config = dict(
    n_layer=8,
    n_experts=64,
    d_expert=32,
    d_shared_expert=0,
    moe_layers=[1, 2, 3, 4, 5, 6, 7],
    normalize_top_k=True,
    balance_loss=0.000184,
    norm_eps=1e-06,
    optimizer='soap_variant',
    lr=0.00682,
    seq_len=1024,
    dataset='wikipedia_en',
)
Below are experts of layer 3 (counted from 0) of a mixture-of-experts language model. Rows are named router (the router's row for the expert), gate (a neuron's input weights, with its number), up (a neuron's input weights, with its number) and show model dimensions 0-127. Each number is 500 + 25 x the weight over its row's rms, rounded and kept within 0 to 999. Numbers have three digits each.
Before each expert's rows: a language model's description of what the expert responds to. This comes from a sample of Wikipedia text that the model never trained on.

# expert 41
Latin-root word pieces. Opening or middle pieces of Latin-root words, such as received, receptor, located, public, district, physicians, director.
router:543522488465513522506474494510505495505503511494504489495494513507521533505490484530508547467491472486531501516491491458487534491499506522461504542488504501478497461535470481469497505511582516472502497507486503529505526498534478460546538494446497533457532504516487560491484490535538484509543475522481481460498508541540484488520460504512508488499516493475487443510513503538538481506450
gate0:512477479497502475511476476527483494499455513523489482478529465570479489481512515514435493509505503533494514513529498470497502484543501513495510515437549499486507471515522537520503514520519487453485517517512497493518485519463514474480528483488510509523486539513482494463515495532506473456536523529508461448469509530514528503459487522519474464471453504553539510464508499529476538511501
up0:485492495494509488509546505498534471466480486472523537492540501539510439492481471495514515560498544474527525516493505467491469471491500481486495493484544508491503535500494489495519532509513502518477526487499516469484530522545528469507457506501474520496465518496535490523482520533517499516479548515478472521508468496424551516521525447438500532521511497494477481489510528543503509500481
gate1:499522501450502467536491465495530569487506511517543500463478526499520497480506462549477497485521504479466550470459506489556476515501496437503503488473523499502502529504533471494461479460472467525525495476505482499485493542473516523509494465515496494487493490539529489496496488511482472480522462491517485500490474523495538482462487518513505484556534488527482507489486543530504508518444
up1:480514463525510495491477525518495464498538490463564544452537539507502506508538488481493538493493493454516501549521480493524489482526494505538515479486502494498454523469469503510525488531463551498476525478521517547487514525470467521474519524521482471498513490501522489502496515558553497518500518526530478500490514468517545518461485504551525513480499498495497503512512448496460478482517
gate2:526535482503506489509489518500529479480454494509479502524483472520525491523526552548524537505480471507543472482517492467524555531495489475551478511461550534465527485479528519508505481522523505460496487500550537497514494470489521504533511485520471537472488517507544548484477519477482491484543502526486494486538481541487514505540510478495481498506469539495523520497559506496505508465509
up2:483479490492485482478459518490528463481538512516473539496516517491499505483494528512538507475469513493450477514480499517508526518498510518490482492495460519469498494512487477514480502456510511575487501494450488532499505518540524538530456483514516479534526505498457443482499560514466521472523497466506494454472520538513472466519503517513515481494456536507511525464499438521509503469511
gate3:526523527498489510495476511480478525493476466490541504534527491526525489510477474513498506499511510479542559460492461471530524520487523469499518493480530515485485444516489491555472503503490464524524498500559509487477466464517494460491459534481521528469483484484507517456494505527506459499467507540505488521449470492530498523447485516447473486475502545513518486513486492522538511497474
up3:499511514527499470541497523472539520470487497515517493484449477513507480553504542471504487444482531510499521477457499535503539501520524458467449508473511466494456447505534513473492527494477505512511479520505456518486521524555482500474518500444515530503498499483553515488500463518490467535539503469489478454521475503458492487475527509501519488489527511496519529482513485516486510510484
gate4:494548512517489521503483500490485461475497450517469509507510472487491481503520504464503461453479486514523544518522486518489507504518492501475530496456537480515473521532517462482496481500543504519468537506489496469501489480488521551484446489491516457499539513510517558480526442506507518463507468501512504510482494500509456498537522488485538504469503496518520504501491511541424533495445
up4:508536499534485568468482512516528520487502488502482479498496508500528531512496502458516561540536524489520492524473467477490500506497489539526532496489487502451499489488504505486436533532479510501535515532507533484483486478514492471555539479454504517561455503441530505495512491504509488513514521518479498506504522483493506523473479487518481461504469468547512525496466490503485507547463
gate5:526513493477480516489512510488508524475468504480488444470513540499499484517473506508491478406536461494484468498532478487503477477504487514441478497478510498508472489539477460496509485489524494502512509530526498508508504518469499525483484463444519527514528505497483469501542488508563488493553450510493488510494472452466500528467490507498482501548484474504467483479446510508526507528499
up5:508534479541504471512471505500488530455535484512478486556465493503497463501504478488522508530485507514513528508440508539546556496503542501519480488517480515483534502471497508523529508554488529474534452490538509482509483521513509494507482482520434486510484491552548522525503553480515518509498491543509492500498504510524530488512490523479490472489503548463516473490463523511496467503466
gate6:508517519563535502525500489483528538515485473518505493505507465531479512464514499490487522535489519522523496491560511501521486465517459562530469452509509528514547521514511484487529462513498548532517460523493459485506464526491465496518526479531503500507440510522517469536480489515451507487516501505501495537510534457483507525530456501537500483511479513508505469478488489486532484503473
up6:507466438528506470516519491539489492459477482491493483468491501520486529483477554471457485491501484487474480533511463432467516489519472491487511497534463490500511546513529512529516491536485484553531543502508466499478470466475559492469481498490513495490481507519540486537514499491488512530502483500517484516457541491499476517544482543529479517484484493488487528473510541499523482472512
gate7:492528520497509485464486481487490534539476554533511501536531479516536494513493500512488471502471478456491537515520529509527529461465449517513452511485494512454495478480500486523524506485481465499495496499498525523453464459487530498518536478439488503490493499502484496492517426518495519451485530518453534493441529457520518498513493493499490492504509506503483489493496467551524508530495
up7:511523526487432475486487488561515485480489491488491533497484505457504514505476510483524498541525537528501492500501519515524524482485502484460485538511548498489498504482462466493498483486516488487493561532472496477526508508503542502501532532509500493531484476528450500528497493440512486489493468461496499503512488503553477455484575491509484483448500521484485466518459513512531525529478
gate8:543460557518519521542458507468504477470525521549502497525500511502522469456543538485528528451509504489514490493480501461488516514469488478453499494519508505536529492505518547473503489487520522491500492502478489508484543493483541488541476502527544509495480492500513555480499511520505509513493529508473509502479517478540481524487464489480510470506496518525482482485537449523531578504486
up8:484494558512522509518472481504491553435542504506470492527463480463526481486512522512462493478528499512525504512525480496466495505427503493474503529501477475487473508493508509499497499491484459537538478518487491504444513507496535546516480482545476497501497457478452496490516505537468515509558522518507511519507487512532500504502464496504509472514515549548457517511512496533497538468504
gate9:471545522529484551480490500515529489501538492499477528520537502495531499532550490523482524534530525477498483504518524551501511498499488485495518484473514547504524474474473535490479518525511545544440484517521475528493512493486452512529501508462497438534501463544480547492484497507511484471466491451476523489511471508532495494506497497461525488467525491477507515512492526483508463506539
up9:465527474466492450500496478530549511503518484530499510486506546500520456538512532540536498481505529506504537495502483499517529475485508515436535494515539493535501513501517515493537479485482511492469465508490533459473518556455483518515460507537513493466487524465473488538506511500483522515508483516485548499508509486488522463497489492514468481476513529533525530471493539460511519476449
gate10:496491542513540526482490500540463512476473481525484484526499533494544512484492531516495526512527449474492471473547493498513484487486472531522454490504508471500473473546430457493532491489543506472496479535513546502519495457465465476458481486498508521508483484493533513500548506485531545500494471447514489524506520484519459534499511487487470475493530467501483493488482478526502514530499
up10:468497460445487498466479508523546523499537523509499505475521487467485504504512496520552469466528443493516504521474474477518466495472520498472558496476524504515470479507517473506460520486541477522492509475508478460490449482487511536512492519476492499539500520487485499520508522479479534509464547536490479473478513510497482454446494514518490528449503525526499512553475496483523476477497
gate11:518460455510532497496493515528518479452459482527511508476507491512506514499533515558503524518517438482485456521531474527517512529510547528517453504496547498468491467481473508524496529498521546473496479463535512467472500507506551457517515513514487511496513505540499481519440469500508505529488446531511497479490471484508486491512491500464476512504555498507484478524484529504536492518496
up11:469446487545534488514480487492467509482503470500513465508516468546476502469512494524514506508503524492506507531533516501511478500534435503490507526529528474486519512523489545507539448464519489456458460497541522471510510479530494535486486547469475488502503452510525495509476526510485522519477519511520490527520545500474511503473521478499502476460508462512475517494500488518470528562460
gate12:443528485497547495490481491521510523489490503507444471498468520461552499506458458524544483489514496467500464513488473511528538512446469510510478512544517511509508529493510505493486486526527484482504517447498454500545485487501480522498500479503507495511501528521446520501492484492506495529540479460514476487504495534489475531505466486519434497529478512511531546525521505446487487529483
up12:480431509493496532497501483513511491457519497486480521504547470524500500539555470518463485478514490500539555508513499466486526550507530532537506487497515543502534510481487526543497514485493500455514494480529506539491523502464488499488501518469500469496520554499538471508542493462459486527485533508433500499490497518505503504493549481514509479489508543494502471524524469543501505485489
gate13:522478500507486546479501513490478473455532479501538514501536517558518474496491499502461491497488506495524464528507476499481483485527521490515525501532539499471524561488545538525474505485491458470498529520517529514512509551504454499557510492487470518488553529534529503451454477541489500479549517493477524503508477465490489486499500498538524461456474516491493470488500480503482491498489
up13:453476519477510518480491516510501486510477461498454544524518484527454480509490491498473538481501510516509467539473490496481514470525468490487549536505487519501494491489484521531495478461506525599490474482471526480464498515522520478522505515495486478541524533516522504524506458493482450518539468509546507497526493480513484474487465487476502453515502463525517444514491481493510491476485
gate14:514499496523522521482497457513487519496511499491499534515530515497526474498552484481509504466467543486507531503515506540547491501508491482525524453492506481523504496525454499503499545522525540536481479508501446509537472524525457498485492501507492534488552464531540478554519513493550472502515520496515512540498491501465510476528504523596507523497519491512503538490493476477483481491483
up14:517527497480519522558547528483509494497502473468496480462491510511478493460466525480496493466475461522505505500532520512534449508520557504460506501475531496487510477512521529492483490526474499491494471544496530522490541482479496542459520495487497531483524485484477495554486476444514509462549526465487500489496546544471505487493531559546513526467499506481521501512496520486486494513503
gate15:512512477502482531573522540547518502519505467512465505522474517447506538472510498495513532495480503479494520502505507466543533507471520534501488499508479541482553475477529511468483549494499471491494507511515525517520472471489524498542516530507502520428480504495503497527510506529462496482504512506531572502527471488485474477507507500489499541469549507509455468498529500517485481524480
up15:499506504516475533482479521496518495511488481511498490487488477520436502490503504478492520485542461537509507496488506493487524511518580496506504499498542515488490467479525562508539510505489515519510525465492541493507507450547463563520508504503486499464471513478531518529526487540494550530498493492494486483547476530547535553506524522479496523500531544540502511500512510512549501486505
gate16:481537516466487488511536512510498506503469513468461501485539517505498565512468489485528528513509511574495452516507474482479519490516546480453499472506497505457472466529482498515489501515501526489503509492521463477451487466513439498506504548511468505519525488480478525466475507491516415510502530487510511483547465497510498544514490476499504484512480499528503524485495491472508494455497
up16:507479511516511554507473496458531419443481518535490520503478473489479515488500512519547498506533479482517518476458473495455503492512477492482508496531482515498504496513543516509504505527507484545477488486485452518478486517500499519506456521494457454535535507507494493501538508515509532504466495467454564527444491498519493464514500491492476509482507552465490505504466539502518490503488
gate17:474501503457519506497504473475496495493490547477471484509468533490478501484503512478543518477476490512452508511484514499512528518521498496453489554515533489490545499567504522467541495540508497515472476521489463507483490483494536496482494476502510508483523469515493545520448480488533499443513511511502520473481528485510475551559465473473497454505517513488532527460501523543484533488476
up17:489507516513509511516502489481464478537489465527505482524548524489483524503523496499471510491525528490511490531473546485528477498474534537510483497496457494510457500495480480473523462489483516456504447457544470515471478524488527485497518505492495504495503494486486530483494522498486511525533539498462529504472496486549456537502464506452484469481484546467514505502528451570528492532532
gate18:508490523493470497490512484496480489530577503485481495491456494518479490468544496505524520441475492544514502523501502501530566473533531498478526500490497502459535508536501436499497492461500506534522511497482511467480465501489518504477525465492480540536492484514513478489502536516491479501483504504464479527509527497554559515516515514462486491493568493480499485457518490501465484522518
up18:447480484455550485476484482497525486518538510528465517476518496497480480482476507470495511486503493489529500515508516481494519519496475478502490489532509530485495505481500470479505549482466460496511499418517483482508474508519505472503460536486474536546514549463497491463462500449511488482472528547498524473474543492490495525494500510523480447513492541528488469465526529458508518489502
gate19:513479482518468555509475532502531484500497497502501495517512522514489496513476482474503496505477455487490536511516528489502461504539504470481528484531496506475531504539532525505451512487481476487536467540543495491504520519475501488544481505496540559477472448528517537502475491483490531526492463473492482496471496504514512490534499473510491488549586440462498476478505531496510470498508
up19:508489509463485475488536481487497476497465461503477482482501470547480456477451442494538507498472543474518516517531531484449494557480492483504514497478514528495486510532496506502528488524510530461513483487501481493509553483526454488508511460513482459509492514480486502468441512483480493510518517518545549516516470501490544515513502546465472509483519516483519522488468481487457486499528
gate20:498518510494521513529551462485446510499489537503520503483476523523523537502532471506469550469510483524553540500504531538523481462529494473437486501499516469503496472526486528514476495509515466454484522531512524441512512513542482475518507489475504499498496474527486529510495488520506499523479502503508520535500522422482467507513503473505525509511536553472510506485494463511533510517477
up20:489485502530529483506499465506512507520440478519508516452564520500479512505489443495556519535470445540502500515496470492521479483490503485502469474522531518476496517488531499518511524530546523443480509504501508449558506487495499511500474516476492486490514529492487516486522492462535509502507503449524494540483484521524486562455508491510479543538500516492512469498498507507524492540513
gate21:476533531500490488479531477489469484493525461495477489506491514502503488529494497506459533489503459498464471514504477483513516499529493477492486513501534504539533515464525502521532509478500539542505552505508579481472486524482451489566499462515494509471490480524487530469492474526505538492546492527493521479457505503544539526510513483487486507523529530506525492474490499475499531536564
up21:451524499482520480509487490499440432471526525487506510478517494538502493493534494511482526510483515491465471491505535541531523511505498479477519533441530523477511517507499485509501496495497456543468459467529457555530461517484506508502439520507508481513509477489481494482515480479444474491483496499499557492461504546511484471497456508520520476514503517487506488523514537497516507462501
gate22:526468516460475489474513509562477519539500518497478460509500522509448567504495477525540506487513488546488533533484549499499492522491498511494490495494529518486533506514550528511507475523533515506534517499515484517522512536506477492456491521480473510470528519461542512486496519513461473511472537489508488507459476462536459527490533524539495471530478510472511472463488515511495539518492
up22:525520539475483506492538490504500489456511470506512511489492498472519531483506499485466526544532491496516482508457495543514464481537458518438438460484503496520502488454501480533508501505469483479500543509479486506504488514521506460509488491493525473472484475536488506487498484503495508544445493477453458438466519462479482511484496506440481525525523490525511494503518469485515537496466
gate23:493460453476499523445504458499495463508491532466533483498538546498496491485496475522542496516533454482472494472497508468548496464488493480511492477499520491463524511490497434502505516518514494504503512488494498541486522495438497474518512479500512534463542503471520492508530498456528457442517486491505504487508481528462517486504486539510495540526544522494529481547498501483503535513521
up23:461477483498518530503506475493421527521500482540508462495494512461490465459456492468527482510478497507484499538514489539532505486505497559544487478481536482527512528512504524524503456518509460530485469493556512477475508514532469498489544488542488511486468491530513535498526478538517516461490503532497519527493519489517491542503486544523491518513506482528512485487498478477527473540517
gate24:510519491480496479459517495501486524467498491467500501554535504508449479494465473486518492508447483440492519501483521455558518537463495479497533491498507501518552467478470506499504507462509473464539470495503528465511524545475463475479536497491475488494505505550488478529456512484479532508546502513506488504496480509506500488523488490519484558501526493486456504458490511532473490531513
up24:506545530482520509524478455512483473510496530525480507544485531488498478505438510526483491499486507513444535518482485482519494560485454488474530484488519499513511452528490507508494546528509512500513493516477521470510512518476471545475454498492520544540489546469483500471476516518506479474428480500458502498511481512513500480468489509480455488506530485517458487518506510449537496500498
gate25:518510499490490495486491525515511508481484465528534497476502500528457505442478457511514498523529505513463519501508554519495490487471542523507501518507506491499503491540480506486477446521495482463488495517526517499506520527507472505533514529536473536508498501499459474489510520473502512519539507534507446504510547511467497443496458477525539533504521557527471461551531520490526446524498
up25:505539499532450496490509502466544503450526535483508534506504474504449508499497476496517451500526549481509511449540507530498485507480488466531530479532481453492536503497462554499480509517517492478483515490443482496500508491540414489496525474501522505487500507512546507469500500542493478524485526509489466503479519500528510487503513503463499498529484484483506512456510527526498523537508
gate26:501509460500531472525499482521527500521490491508484500498467509511513497503526486495498530515493481506552520500496454497482505515512495507552470487517541531464515467462505502498544482447535489528518502546493451496478486486508497574525572479495479506486476506517506466466507505481502504514520481500462527509573460504485486518505477468517515514554486477482526473516545492479498468497534
up26:488472488503485529468519507518520491474465516489500457504483459525484521509441521526476519507490525529521527538495539501497544496516456505477476478494516484487527463518500508480531503483532494468489527499488571492577503463506497518519518500514495470501521537467505516451487509510489489489492500512562483518495517477494483504522512522518538476502521508499537499474436445469495456516511
gate27:496529479529474553476468523493488485503512529490502499516457536534508508497523502494517468496499523483487487505504496496508533483496533516537503438521547521562496472545471521489504520522516521469475485506496518499488540499536449537502486535480501497461490533515518519490515510467488525474496532510511517486479474494488512515468476445523483487439431484515484485495510500517465561515484
up27:506515495499495474494512467531498501441505516505452494530509488493490462479508467499539500483530502514508515518472453495490509475521466496498521502485467510486502492468518498486507529511480493475487482500474554477484500446488525494478481508557501459528528469488472472506567495496472508482510525547472567474479483510517457560483534512471495511470501502452504481480469544489475461501487
gate28:521501492489557489471531522522513478528488517472513462515503499526494501478527488523520525528478549506477479506473487537472520511491528505464523536524498472490488545471508490531497526503528526497501467479531491512474538501482552445510503493520558447479497526482486493509500492525480509467553519524473509509479535520494499545495477497495512437470527475490487446459497495486511551503504
up28:502535477527526511510537514514481532515497490497509482517481526487491456512494521510531554480492497536501484526531473531531491494450491492504462503506531479496524485471480479495524470511471540521501485472535535480464459585506510473459539504515537495503494465448505480516530489507520494500503484528569523459487505513511462486483461486491458503491521471504516466518491493510537516504530
gate29:539544509482477471486546482504482463490528452514498505543570478532491451483507536490474529501497522554512525530476464502515503497517463497498452524521547473472507484484518529523505454500513504508520533525467522515487463515503477506484512515540493525485483492490503549482516463521513519488524467506464499506461489485517496520553525518526496516524508511482533512462511488521498466466491
up29:505490516489502506511510517485504517456518483505517513504550444533505465543535516502512491469503504483510514486481492474496552526510495494512509525559554504481522501504530550538481523532495459483522483524461462500504458496502497492518524542477505496485522509558507496468500479499426508472503521507478509463550499492464540526466497527507518496472521473464531487486531525490516481520467
gate30:511488510437448479463478530494495449470546477493501487519495509507487539495560532519497500477484492513506544521505512479493513511496536491523474487511518521467499468511487522534525461514506523529476535509459532548484538465490482510516473512510505500478508544511473494516489521485509496501515533520488512541490526469505535497504466539530483516443542534545488453489490533487481472498487
up30:538514460513506539482504472501520504479528513482500515527483506532500520482519531578554507494467523475519472519512531478538520457489525464526488522528476470466504508516492515491531486478504503475524504473468494512492467467484479479505514469505512507499522512464495567454501497469457474484505515523485541458494512468544500480494501468482487497474476465480480503476513521455506519557489
gate31:496507455454505493532553485478533460493478488450436488514520507515492463474545513490474526486522506545506481468499501539499513553509505493525498474487500497503463503510551515524483484507542538490540525511503523484494485505505487488510503464506524529504468462497529536511460503503536522519527493525473453465500472527513490491500517481460528480509556504456489535497529479497528504496513
up31:502499511514536528488476479502488517446475465497458478515489502494499490509513458518480522469493507441520514490510520483523490532498573504527506519529490511482468520503511483497533495466477518506542483498460490498558523498476510498498483497521502516491497480530533505531581520488548460503458503487503444456552466460501496495527473539505503488496490491496468481511493510465488458490515